Weights of a small mixture-of-experts language model, trained from scratch on English Wikipedia: vocabulary 8192.
Below are experts of layer 4 (counted from 0) of a mixture-of-experts language model. Rows are named router (the router's row for the expert), gate (a neuron's input weights, with its number), up (a neuron's input weights, with its number), down (a neuron's output weights, with its number) and show model dimensions 0-159. Each number is 128 + 32 x the weight over its row's rms, rounded and kept within 0 to 255. Numbers have three digits each.
After each expert's rows: a language model's description of what the expert responds to. This comes from a sample of Wikipedia text that the model never trained on.

# expert 19
router:170145157069101105097126150132096108109100081103156135125119099146170102099062112107105120129138199170160088146129186098144180097114145186082116135097171147088139134118083131155080096103082096140095158163123146120166129057118169095090108124091159145160082141190106193103117115134071087142091135097133153166154157170157107138130168155132146184182120124086070097131124108154098083151143126089110136177127181132113166163104188084177144174160116123167140109108107180143083119082073124
gate0:074161078064105054144101119156125142168143162156180163082139146105105068116137181130182126131147133114206103120142116141134116091142099142129168135144108150127125121126142135147133118117125120171214148177162078130141129135176116148173141151172156144113149034102152112164164163087156173165168144048166100139113132155148082122183144097087165020124119129156151145163138137127093119175114156108115151121128096117134131086142141172174136174103077153089129128159163166151129105175119160
up0:137123154137192162161133126097050157123042154145089079073116140109118148119163107128130097094131090070180157100152141156125134060142128186135141095092109125137108146093109138114105123141132153208118123143066137123102135140129133137103167180091114093049113098163145114090177127090145101132144099159135105143083092152111135112115108137084169165081107204180133106122071091179103115098170149130094125141140199116113140159148100059086093155122167193130127145140106099111083175135108171
down0:131134138187159125126078103146127084120110119109129144191085100100080081056198155117163111148111106146117154132185106094125140116152071108142130134177078092087197126069215156153129153151053126101167175045115132116100117103147097100159133130079124102188136103118087105112141118050153149133064106078127108111157173141137113142100126098160119133153162115126074110078139164100142138075158111144137105093127095145134157184165166135133168119094092170115101103115116116077139170129144128
What it handles: Word-internal pieces, often plural s, in names, sports tables and URLs, e.g. Gy-ps-y, htt-ps, Warner Bro-s, Sp-art-a.

# expert 47
router:130146087136148136116105183139146103149106166114104057140102090151105146094132089125129161144174116071179150136072096156145116140188078191143134124151116130074153095088122128142051096111142190114156162085118135140160081183135169091140124183134087166157088139074101142120099140150102118117139159160151161147098132149149134068159100128154102137134147155137166107022113061116065131138137121186098119076142077114120111052119095170070141107159129133107096129118162090120144132124190144
gate1:100067125121097172045151082059112162079097136109143147132149137104147175081146134154167121085130122158069135100151154114095119127131084102164140160103098115113087125096153112181065202103111104174144123178127117132105142134150081152145146126130108121096122184134104112142123085105155138113100068058101081105104153155103139143118153175122147179129132099075102156148137206099111095102107101154127101139052131140141168170117057113139093099124100105083057117133116147092161167172087077
up1:167161150198105140056145102131114174170147059115169143123140161079113160140140079145186130104128169149162104163095102147123089172140155208060176126173156186136125122110157098164094054111130105120127138110119106118140105132117098122153077147117194076105137104134109104156098079126141091132162102150106110111136071152104156093119087142125077162070083120086131153118142171124151103111140125146156142088122092138081108118080144101175151166183116133107117154109061132120133210116117061
down1:101184141098144113074133144136173120055195099140122171135149124123140141116077118108121111109074199124132115145126091153097155165137224141150078095154137104150126169149151155066124048119149088155081170159189130117086106150121102077109143063150111130161170120110099109169075110071115098126109176137143132082119130155100118072126091112148078144073075052146136141108146126108154168169154112110111148105165107128098103151098148138169086161093112112061137134159097131125150178136126102
What it handles: Capitalized first pieces of surnames and place names and single digits in taxonomy infoboxes, tennis results and numbered tables, such as Richard-son, Jacob-s, Kl-oster.

# expert 50
router:177103109135120117185139180105107063094151142140080125105093152087085125124071152138126189122134132118157097185123096126115101157085097126125171179130188099077098097085122121094145145094174089158106122162076150143073168111165143046084093145110183100131181134170158142164108126124150136140119120204145103164096141131155171113166152146150138140159143169119118182143182139148113164073181143129092127128113100185112055173198124156134111166103112088149181135103112139137121146117178112
gate1:088129122108084048144109166200141135160148150140206084139104151120102136160171112116124139094078152162101108128115085112104110094125081110110118143120091186130087100155118110133162075192084174172104078087135133133150084124136122124063103142139122090112170138113131102098167085161121087118155056139073147153149133102108089136087132126086107070129070170064107157162120172078138085126101148122084126152128115148117121124142133069115104126134198095103175145090076159148084119073083109
up1:124150167129061135139147123133085100142190076168114128150110115124125133135118128131078107117122105097170119148147114126143154088147181118100131106122098201164104133108137071175105120135161147106118112142172137163095108148089100131097138088151153104159157119174120182116122117096157117135082133099152158121110080128184144129219177143107128099128166084189184083096039088147094121055078109106161153131179107123098154187126119146163088066122104077132092144119118181120132091224137116
down1:116117147103125052141184038127131134135090068143146130096169117119151166070125107158112155160235187162137096096106129078081153119141086071076118098130081183123115105085114095182143109119138114160111163141132105100100153155118151148120116120147115157175142078156138148120109110174157113079109132118136140124104095128138115148138166057100111131177095077075139075145125167104125172125095103066137130210144115162182172094117150138065123178133111148154134129142134119157119113187119148
What it handles: Pipes, parentheses and spaces around scores and records in sports result tables, e.g. W 86–79 | 7–5 (1–0).

# expert 3
router:111103145110161132114121146163085177069168162110103173114120114128182123160174113131110135030153134164095104125118115158189158165112213113122114160129151138145100113133117073167113121108099079195072116143082104102149118146192082128117108119113058156097139136105145145153182118117117135095113141035126146145166160156106138145169130164144163125135112123189066068142132069147192106099127097131155125128110123116136168192132132100124168136202173159093085136147111098126180135143145154
gate1:134093142108111130177088178159149207092108093177086125086174077140127127097162083088127114123137106104130124171132118087113143095080166142175121097155099130109121096120221136104164116112163124109102176173091090156138174136079105157109146081204139141119137143068103120070142118157110178101120134121084105101127078105099071128171132104117064121163081104145121118122081164115112187118103107107118081091167086051129081141157080145128121145189108135092127148095134102148108073110098112
up1:141153125153082138084164098112118096138167156157127146106121131145124083180146131169175102064161145130156151104175069114156132130149101100074064132112162109126146157153150098164147139172125066148107167125142173065150086138074175134080182114108107096222194176114139130153169137077126087139157161109159076107147138105112151134157084125096130135106153168102130130112111104161136119111115127108169219102155118170094108091111149132150190109144082081135149079167096148109114121150184191
down1:080136178092135156140120203132079167096105124104097088111097134102082149164155121115149153104112102104143125114113137133169161109130091197117127136142100111059098107140051182123159171146093145153153125127136057117155171070153092171137121092086123101117193107119145127171142109153146086097213071130083089170127166130156148132148114154153131159077100115170165056094141110173164151112133097120125077080100075097122139121154133125131206115106081164174092123117125113064111109148144112
What it handles: Mid-word pieces of South Asian, Arabic, Southeast Asian and Latin names, often in sports tables, such as Muham-ad, Mikh-ail, Cajam-ar-ca.

# expert 31
router:151150077071138072170125083120117135129123172135157076141111159158086060100152158089146175130047139128119157059149169062157173103103129107148118156169139093188125130149079103095109124115105096138161107108110128110131125078093117196174115078164152129141174101148120092152122097078181123077157162121073157148169096143091083126128136148090104115181088123103133105147107157110153064131113105154151111166172138163181208151119150176162096170133130109149168146113135167122118114123118181
gate0:170160087123100144113110141091161134133120138151096163140134118119116099168065157141132125137110181104093160154101058088145112105121134186102104186118115162101127151124098121204102125133129143148076140180179112127118127093132154154165142147143159142133111113162057096155079140156167087140062121129125167092148068061143134127154171109179172100135152174169114150142138061084087183103062112205119090116147196158134101105129161163158098148126130140115142113112157151200168075109079102
up0:107152138158154116177127111151101132096117093158107123178123115164020202148078137106120110121106091152156182108135144176069140156136129183121161068183088066110150120123176136115130115094138163184141101100127087115139073183105119170129102145086131155101151147145128045140155096159127130096138105139158124174110131158141172164079150110122122059102151113120198128109130165050124153078122116145137177101133136105126121118165113116130185123113181113184116157187095082134113130170093114
down0:143094183168153152129137122098126149116107094142131146122119077126087134051164155157134089110127101119168117118066156152136109145114075157177112064124002120093154130079107208105135153122155136192138094105139178154112099131128150112171097133089131104165140179132113155157134104175147157116116138100136111118108123116161127151127114119157166154067132165137119121121122145172155195102071181137165126155102073115141082194129129123142161149097183115132096101100088101109096072178159055
What it handles: Short second-syllable pieces like ar, in, er, al after an opening consonant, e.g. app-ar-ent, aff-id-avits, pill-ar, Sec-ur-ities.

# expert 51
router:113158107121104131094184157127162155091154189119165125112196121121178101116164120114161128042167123091130141090118111115137171139124145106080162122167119126146152115119062098150123069110086112164085075114160102116175159135140160152136117134146082151062108073136188129152145154108165187149165150147196125094125101153088105128131136159122104086129111111174100077141076115105129110093124141170140102136124156170066134177182144038136120164151140151141120087145119195123163068080081150
gate0:148164140124152166200150118176143070076120099126123169132151124178143168089122096128082165148174182144077154128143132187109150106105132171069119087103111105133131144058124131108140125168121148157102092189088169168097152113096140075077156096132161079121197115134134112163115112164100121143151143130153125114157179101155153140115093114107167180109202163114123108122068151161087140143114100094155142125081183093130149123123174126198117158136128201139081124085080114171064162134144104
up0:079133148122166188159134121171080128145138090129127164131142098112166115137108115160209127132068181116168157147065103140169113098174079162068173137130172102104076124113179118099161155141193113155166107066119141120109158135150125140138142128128121045141136168085059139052126160114109086095150127142139099123157121139142150191104126160092143134220142147118096165151137114116151164150091114155127118080121047132144118086126092100102140177089135109154135165153163061132162108107125095
down0:143155076089163119077177113089152099131198135151146204141111158150133142100109142174146167122067138051109181151157119146157177172104094091116080092117173161118103142122087125149069103140136157142134105196148119150160100094154106170158097094076164072145137181125133146154117109136139087143155103147165091129118159151141147114154085136132150125117140190117127153139148142059149144121174140131152080104127143088139095118126131179166081075089146132155138133064116095121165124032200115
What it handles: Middle and final word pieces, especially plural s and syllables like and, ez, od, inside Spanish, Greek and other surnames and words.

# expert 63
router:146135180178139158138148122104109105080115153120112121126132093081159080177173085126103138071154109121162087155119067142122136103119131120167165169093223113129140144175118138101118077070082170103113139100124149114129149098173084170126141138135135103159185079093119145076188097071116161090140130193117082081085140140094133156131074166096115136154106148158099133182108161158105192158137119138095072116097144061091137173158125113137139089194126135137093071113132146151164177139152098
gate1:099156158121110129055173093172123051157211136115175069079136183113108183123138159175143114144168124142116095126137121104141106168153138124159106163095089140148074043174180085082108090143109121109150157142132154080142162126131135112095149121085179105175160119143146087115105097134164076119126070113158080107138127120107087114149134159144143074085070101095107138137140106149133165169163072095082095101152180192124120123100120139128126144098112146111142103141053112177112118074140107
up1:140086081092062076115099125160081107111150200110113143131179097165139135147132127163148181155091128129153154148123091185146157122086103201128110188164161094116086143070125158149148156122158163125141126143105141167098187205111160075106144103075119123081095142113200064120163158136141176097142076129121128166106054155111156113129158147103140135160156164119112080107174129129160158100139092164153112124082129062116133163144163121145112176112077130109144121140164113176131150082091172
down1:112154172103139120143128113144151209189085131126096149096119116131196142044161096089119116150092070142057132103103104103090170132143162185132109173125156145160118117101089137088151139121192130119110154123157116173149105143181169116131167185143120168147104129157145124152169115129114067170148091167052138134165074085161164141125156079150118083131072159154148093078127131153097110086134170070154157143127133182158119115145138112093141096094124147166129179119163113128085074180113078
What it handles: Words in military and place names like War, Army, Royal, York, Carolina, plus pieces of foreign places such as Bud-ap-est.

# expert 55
router:155168112172120171137107164115158094120108145097082074107084110173108122095119100163121160126172096067142140196121124128086140138157078135134086135194142081122129126118166161093113165078149187147128103108141181176155079162138169099121081170127101161137135142089084100128108108155141107103128141145142137138116157107101105141202126140157078091132175103101205149122117068161128145113211107166077099065169138160115083158104104149143164131109098161118139080093168092131105151078160197
gate1:132204062116094129147149150079178195124167120122154096168122138091068098157083136085131126156090165108161131114145200139100096122118125089169132098154187105107124126148073130082110160100166164159070176126128114144105150097128131114110137135167093107083196093125075104134203144121160062159089118127157125119161149086132100101099180056081138137119162140108093139154169148101123113148154101096062129125175132125166080174176168143104096175150126115123137127110135122193097109136090132
up1:121148098090099087103139141033078152099121115159131136120114119137136134142075087176123136099144072154130151149130182124078128130173121099104105081116145182131136132104119180112114192049099183121087086180157123178090127136101134118120097121144142095121163153149094185106169143147145128133148087108122113159151174096150124140148144013116116142137128100115107182183175121073136060122147107090087108105162106128203149107209163123119133151074127169138082156137122121147093147119155102
down1:114083145144147143095157141140131139155076075118075125096155128107084082096125119138189132194078132139135135136097135141131152116135173091168060131127082179152090141141153180124136112149153111137148043133159112095036088080092163090110092128141133089111093121107067148160083071114175095094114076145110096097143100092096083142100095088122112091162087152122115096118175096161168091152183138132156109104135122108127098079086148086187170125085100104138111105170154165154102178132118090
What it handles: First digit of the second year after an en dash in ranges like 2014–2015, 1869–1956, 2019–20, plus spaces between scores.

# expert 46
router:131096125126123176137150132113133119100137111069142174091126076099113071165143136146136167038195159119166122166146074174189126104130099124132114131132171144087110090104126110099072106107121131165175102176146176174156134114193113102101052164155107148105132161131094182071166151115098150123120157147172105165121132159119147101105108093151158156123156114165101104110073068154105152162197116192104126128094152081134096156123191090129175155115104159128113100108061068142129166143155125
gate1:142162155162116112060105144146087099130136177103164076119125099106129082111145203179121176139068115121213084125126160144120168088096165166100176133100139105103135102146054115065123148105145137148139102120186152175110127143090151165159127124144104076095146169142108133108043116098172155120147119089157129169101129097141106135110118069110148114155102155135131075145129189131122139122150138122100142167142077128163146124099120105149098151066124174165206110125082186178070109120080158
up1:131089151115050089090115171130137168142115106083159091101049159086103181099164131084143087154098101097105149139126154185146098115091143085133133141071129136171095126168123104107139116101069112192200098085146116171165145132133118187178133151054138168084149082130100152154136085125152103115149213093092162125102156137111116104120136151154078157122068149127110090128119072149113096114156126083091121114191136113144162133180105171130178158134127153083161143105109117104127136170158167
down1:137109096131162105177139149149179148121115102159116192089091132153168142075156134160158083146189091117110146122121153108130151043148093144120158131157094152109192085146103124108084159093132141156171094130070083103105138161125098144151162100085139087084111163141155163070104102122093088140167169156139143159124096149146172105149087119138167111108136182116108139182098112095198153079092083077167068165130123154149041119112123104098116156132071100145177115145183077158146143103107148
What it handles: Capital letters or first pieces of surnames and proper names right after a first name, like Bob Iger, Graham Rahal, Dave Meltzer.

# expert 25
router:076133099166201108123113139156179115154098134109104084126118064118114108117167161079142101172132088069157140129108118185092131113117092180170132173117114070088162082136134167137115144095175159095151200155159126164101124192138147095072164103169117182137090140121105140160134178125108173078124135197144114132121121132115115145140121095172166175065144154091140104092121084179079118143119150164143098138107069096117079065124111115112100076166110165130136098139113140180116157122190164
gate22:114137095175115118155140130107075171178110106101140112174151144130120137096136170159156084085131118175157114145070108131096135151125115136085071172203103125124103194140157157153107136135148141121119136173170090208106171134128142156119181073121163097115138145106184122160104107141132109099152084124103044163118118139124084188170167132073139048168126101159108088182139130141139169130109082094083127131096130175139135110095159155183156094115155134115179101148140152166087096087061079
up22:121141125141146111105183136145086124135153146109091120162135082147176089122131172124099159080134096152146089138122115125105082164184147068061146124072171131116121183087108134145118229151159197104117125089150155149152162141168115152149138072130171133172139094116109144146076131122127131089154140118123053114092094164106104173175136122092115112144120082092080107133076117136119143151096126100058168144166121162123097139077159171131112114098201149202159079150172131142085099147120193
down22:091173090159144145112127097107180129129144136143101176129110220092149166122118101079117188134171146140113145162129163082086081118170089119160114141112136121139105103164095122204120108085152096165167095095122106137171099171138146127081140149139157098181159135144135085120122083138207092132119175129130111087142115141157129118161140194173127155179102147123107143039138187112098072090176135152166178066181127184130101159149154119102194092115095086149139089095129117147104119128106113
What it handles: Dollar and currency signs, LaTeX $$ delimiters, road terms like Route, Highway, SR, and relative pronouns who and which.